Experts of a small language model.
Size: 12 layers, width 96, vocabulary 5088, 6.54M parameters.
Training: a variant of Adam for the experts, 239M tokens, 3643 steps.
Below are experts of layer 4 (counted from 0) of a mixture-of-experts language model. Rows are named router (the router's row for the expert), gate (a neuron's input weights, with its number), up (a neuron's input weights, with its number), down (a neuron's output weights, with its number) and show model dimensions 0-95. Each number is 128 + 32 x the weight over its row's rms, rounded and kept within 0 to 255. Numbers have three digits each.
After each expert's rows: "comes before" lists some tokens at least twice as common just after its tokens as in all text. This comes from a sample of Wikipedia text that the model never trained on. Tokens count by the router's weight.

# expert 21
router:052081118132118069110121131094154108109141147125137060148152130127156161169141133058118143143172137172142158161099123088098091083098144150153184132142155117154137077120119126104142140066102107138109070137160131159126155138120121181084180123116163139135130098146081063214064162082153148130
gate5:103117081133136132132170152129157073169092157131160123108129110111081143087134070099118178142164096122101136127094156105133120127168114068139114177134095138138064143191190070167138143118149134167148101167158129094137112081115156209191114177197111153107072119079137102081152115131138111116
up5:196099167122079158139089110113076134124168068127136139122107113138073119114145153178140115159121170157181078103068120128086132063094146111165123106105125115095138125115160152219128099150194074087132174142156191142135157137165136082133097136127118189128116165141145122064114147103123156122
down5:150117045119128153132123111081132098195123126121222108104117118085131125096119120131147131178145117136174159167054143134151130088130139069164201149125174121111144143061147121130115099129149131130083151129123166149183110105151113130085208145152078105066121191113141116137117115088151114103
gate6:116165104120121170169181093109071096187143137133164107101139108151149098112061081121140140073156157148106149145112118064133176144124119056182155135134133093090135106133146090114102135139069182096145087132114153145166097107104147132082141129118159147122133178122142142134160043214078122152
up6:199102186116088136148068124117151144109124148117109179147130145111096101148139182174129144122105165128158047138145121117136149087142156181041097105073101138148117099125161087112171093142092170104146170145167180121140138166167094175133063122086098172157182106145159118153125157103133114127
down6:154139113128164153097098147110045100169128115076116128119119098104115142174185084106171069115146110155123099173087125121150140123099143088099097084100184137140112177175072134094154115103135174148139128109128154119138157126155144138138138126156128206093099161136195183126089170123191075071
comes before: ",", ".", "–", ".\n\n", "\n", ")\n"

# expert 23
router:107083163130140084134118104141180080142191146124147112117053127131146139169119136103090133129138117169105109111124131143171146110102147108103097106088101101133182165196075125144135135113163099141185133143129202086112077093129116100167176218125078148150110131139162150140076142138175102055
gate5:152117128177111166140131128189154127114092109119109120134130080177044120133137165131164126090133137106143118117106173101144078164169132107161119160132101131131134149174137119073104212071074158174116076171192127140109135115112106099096140171133128069100157120179073142136118127054084092109
up5:100131108133152047062101167102167130118093118173076140126105133174097152173164170060128186114121133092110136129159106114131133157177087121108082140151101176149080148096131096070120105104136058160138155154128116104152139159175119144094125123131121176066099104103146139137186151146117208128
down5:140100150122162140156136084095137110173158170078114114118089146124109085186100060092152125132155062161154082070097142129107170113125087136157153135114133131175090111105171169152176111115147083133115097131157168101086206111092108140121122133156155141154074222114147122170180113148101104128
gate6:073150115132147116142095100126119135151143171130150126117109098117115133172121076103134126131045109129121157084115146104172134170174113119102110159084105128067121162139169077100103218105124185106208067190110112099129101131135176145144128112155155147105126192099138056173104130088141116108
up6:195112125161132128192159157127139041094076044161166119131157106091091146095128159144146102161146173107092113128158147114079128118130138151104136183120161138103143121132108208101119127207136150152126079138135127160136120122080131168083083154128123082102160099159162119154081078106088142130
down6:144140123136117121117107091151081134143203131175084141189147074097144151135129134177160093121135107137147102074089116119153163139173131138146120133137106164046127133186151109082125085093097105071130081151121063171106118123112183135132056114136105142170110114131156137168207160106095181148
comes before: " of", ",", " in", " to", " and", "."

# expert 4
router:148070136090117135132162129144082122100107183097128119134121132176155132214113171135129071167176191155115163147128118152126072088103149106166113100140073160143179076067178080087097138129122128143107162121177075127124128092139103171106125197155087116110139130176171100151109157100117119141
gate5:121163089206106132091162133112146140151166172132123060121133129146153144152112118097097141061136201117094138109151120149113158150171129113128119127156084164088150177128166142139078121121083103087195116138186065142123120106133124167090152149121145049136142159172132148104074106070113078175
up5:118111083157168116084117132101136053105159149126174085159173129129152078195081115116113115094174147144113097114207165168158142073158149140161131149133120097118156130142175147150037099125102087118166173137145132143129087094104117148083129208133107126108144169143165172155096127086124106114
down5:075149154143168142077076091104160130064093140083157153134179121152082138122128203133065113145124117118223138148117152123132103125128143136193199088103153078149106120101151094119147073131168113128173148161134137086128138132155092130126116134179107110137106118098192174153067129120102130102
gate6:167158099161087063109137077206154171188133153132137103227121129136103128099114125137119200163112170104044115148138103114186179177136162116048104134169117103118125111089113097105107146106131129111153138161118135111114111089130127144135123136065130129115128137123156133142183157168114085106
up6:192132130119149114094145097153160067162170146155129124160165148086116139130160119111106110136132176126094120107120125153175187154115150119071072103148130083158143080076187099064084112094154081077144113156149131133166069101171115084138150147068121119110197158131172157151143182122115092119
down6:112080093148129199128140174126112099158138072106119074111169076072137122084129146146131158151179108143197200138125110083122110073117138150119115122094133153151136150168163104119137112180080126093171150124102110055170103115092202105133153141099178151142134116085167142108089131142185119112
comes before: "-", "==", "The", "|", " The", "==="

# expert 10
router:092167073198111204062164152172141107166115098082122060121126119075149137171074173135091125140167132148125170079138099098167158138149169092129159084129157129142083156110161115151103095145127123135173096128140157122156197119093104086141116073128103089123140167105153151121126087084157139138
gate5:184134060149132104111136116168111151112099145091107149158166118160148096155127093080139119117131123084063096113157147098126141105158157131094111136137132215081149193024100146107161178172088125140141087185128107122120141150126132138123136158052065156161169094152099128161146131128120145157
up5:118164140118082118179161153143132084144174133150105092120189141175128154051110094181113122099112160113105165137086129119037149148112109120089136112159122133142119081088129141077146096105142168137154177042172084146112112133188148134076136121101099128113116150113162098132153204176145121146
down5:146114073120101086162164142112080108114103100180066131073111174116158106101157118178075146133122119115140137107111138142013158168122156174097099128082135183108133118112159123130135152097137184175156056110199123197162159151107104114113100133115097134107118153136126108146152119186134130136
gate6:135105121091131080166072112146092173107096151155140127155147106135129204198096150169100082098135111149091120146140133149123115126181171110071141111200149175149189123144110108160124100141138103101092148177164129165140076094029147138087149172132105104145066112172121127145102115098143134111
up6:098154134131141118161114137144133135131085139156129155113137162155138206186124255158105122097106035156112160096141112116106118138160127107102144089165159159121136094124101152122117104178189116128107137104153124169162116131086113104111169143114126125115127140123117125208058097074139090082
down6:129101104115116089107080132152119112149084119189112190154128199165166166165123146110146087118114146147162096140141105106089132154161082123072163108106109149102207126133132163097129125149154088083069150131121133178163122123127110178059191153086129134172085111118126094143047135106157159095
comes before: " the", " ", " a", " his", " an", " be"

# expert 0
router:108074109146106192097111114140078174104104088144164138120054166137084105142126116146103143123172110160159119101104077097158128110191161077165132054124090093053139108173177101138143107165098125132095125161172107101127131072138143173146148141175099116135159106131174122133083114100189153129
gate5:110121166081113117158202113123134102134091128066193170133112110189080140156163138134138062115152116151119112213049066139131153045161098129144126196135091140129151117100143171121123112142157122103125114110149047129103170160126113155142091119126135156143128133150173085127118095134100134138
up5:114087225117113109066176126125143115109157127125140102127143135153070125151104108195100106081096115152147117104095129117079160122141101173141128096119024101098102090148156169162157142142137151140111192115123147161066159097128173094138089137143105133177137088112096117169172148190160116132
down5:098071161112191055136220107173105124140122071131122137167128074135151136142132100120127072136175166148101111141136165158098120052106128127113121154147133104152126132151138154174150071141124175174129126075104133130153155135137108089063078136129192119138136128147179109156085137085124169076
gate6:185114118116122124147071117191051158131139157152117136186134120100144165112171173155128127147135090124131095106155188115090092123141125135103127138132115120123196176123167092126141128171132165135134156159134229068110105047148126117128128142098101190135097061135092143120094085118094094143
up6:116129098142107122116101123144134189136149131171118160154099157135113153112129127108120124109144062148159082137166186139111102088152110164139127114165130127100187187214125101117147107174138138150116180156141179077125117106174082115115158118119096189172129111086092131117031091096128076059
down6:166136139181120155127147091116131134129143135063151238107131133182054135122057149130121090088157111076145088137182160106095096134150119154143136087111160134159115092090134158105107113121139172130173155102117155099162134190133145085137133111103101094183128102075131104142110104201150134082
comes before: " ", " N", " and", " S", " D", " \""

# expert 13
router:144096153136155115096151176078108066092082167133136127110100152157164080141115132119092142088108124111125184147166119121165106135121108094131143109099161144151179107159077162130138110080160124073104129181143163058142161154142151214131176160083126163149089176040118100161103155112142108142
gate0:234147107119153150136143140141109108187132073144141141134142107116100123084154100106120085061127182135113110124079102093130115122180121121066159112115076114122143115151145064114153160104071161105186187190079127054111116152157114139183138151134126117128139124089127172092163145160104111143
up0:110153223131157071111094181120102142126022089146123126150127130119115164089142139108169113120122121072127106161176183150126127120164014075101102120143144123116089129142127104153127195129164104093151138077151136113145132130127109097140176093083128138114128152115174129120131111066113139145
down0:079098160116132069076168063135150175127107113168142097098168198144147137159136146125066141139101117125149155161139099171181133130138188116108172066102157063122121071104142137100132154102115125159104135133136126102207130096163092127140172154119070108153087081160129087086115160129168152119
gate1:164121088105126146165167141122133121145061114050167114131085144118114131112069168133127126135122202101099183121143121152159122105145170125080133132158117159178044163167126138162115102101146074090159116187086107108086114137108095180090165107208090135115088160128160114131148136134166093139
up1:179134066131143122123072099107143087160152187099110114143120098145121091149094158106132117132154142185087095067125101140205147107075134167121118149111136133081145187109108140196066160148160126105159120203116131154114176108137098182119164129139109066103098170143168101101160106114176124140
down1:144099138100100099172140072126101140141185125088153124106146073157125150098154156081118164052114158119139089165122187142142070134068154137148076151117131122139176186138161142100178118096134167081095079135141168127152128130042187068147135112152131165152119128159063104096132135137132153128
comes before: ",", " of", " (", "\n", " and", "'s"

# expert 5
router:105069185147110134088112165137124094159136144087091122133159091093132141168114113104120116157175189132145148123172162104118143106142137081123166104121089136122088120091160155183135149179139088133146064142167188062105163174112087101166103156119112112193104161108164139130122073085204137089
gate5:142160077109144149153209107166131129167136123079103154123089138078110139150101156142178076182143107188135153162130136139081167121130170089126125086148112121122090135132203118121082177148076084084148069163110118106136137101123086148132082133149108102115170198140142097112122174106181163086
up5:116117061131144074115132123179164089100103121137170174095201139161217135125135130119112170128153138150123102202064152129120112138114125151138146157131068155084136133184153159103101108089115151143111060130186074164135137072116111168118109103085108137102122169177102137096173142155156117109
down5:128133125086141150213172103089181160126173188161191163162128098083101163145081106191089157118149104152109159105160090126117085113126147154131138124089129129149133136097150129117096126138141132090154120186122096078151152124144029081114120113081151075127099117173139084071115138142169133114
gate6:107151119156124154077176085117112186158119087155114134142121160156155072130152136165198121044091132104135154081130119123138151201062053154119102127136128211081130139132185134158123174185121152101133090112139100175115118158109154153103078103124140138130111131088067130111130131124113136097
up6:092136042125132123132144122150099102119093130104187121117123103158110178183076139127157068125172057157127091115102102133153172151128154149144137145151068109125139109146062135046159155135117156164140138147140127144130120100201109106127102214155141106128171089125178183130142145131147098181
down6:109171139128148128065105130096095084158065084193115197147094119115114140133166111114110150130125147087118062109098115144145135156084128118181134148168074110067157098122139081083049123122135135103145105110170117179139155096189189155134111135093140147145144104158195159166144151124175112115
comes before: " the", " a", " in", " an", " to", ":"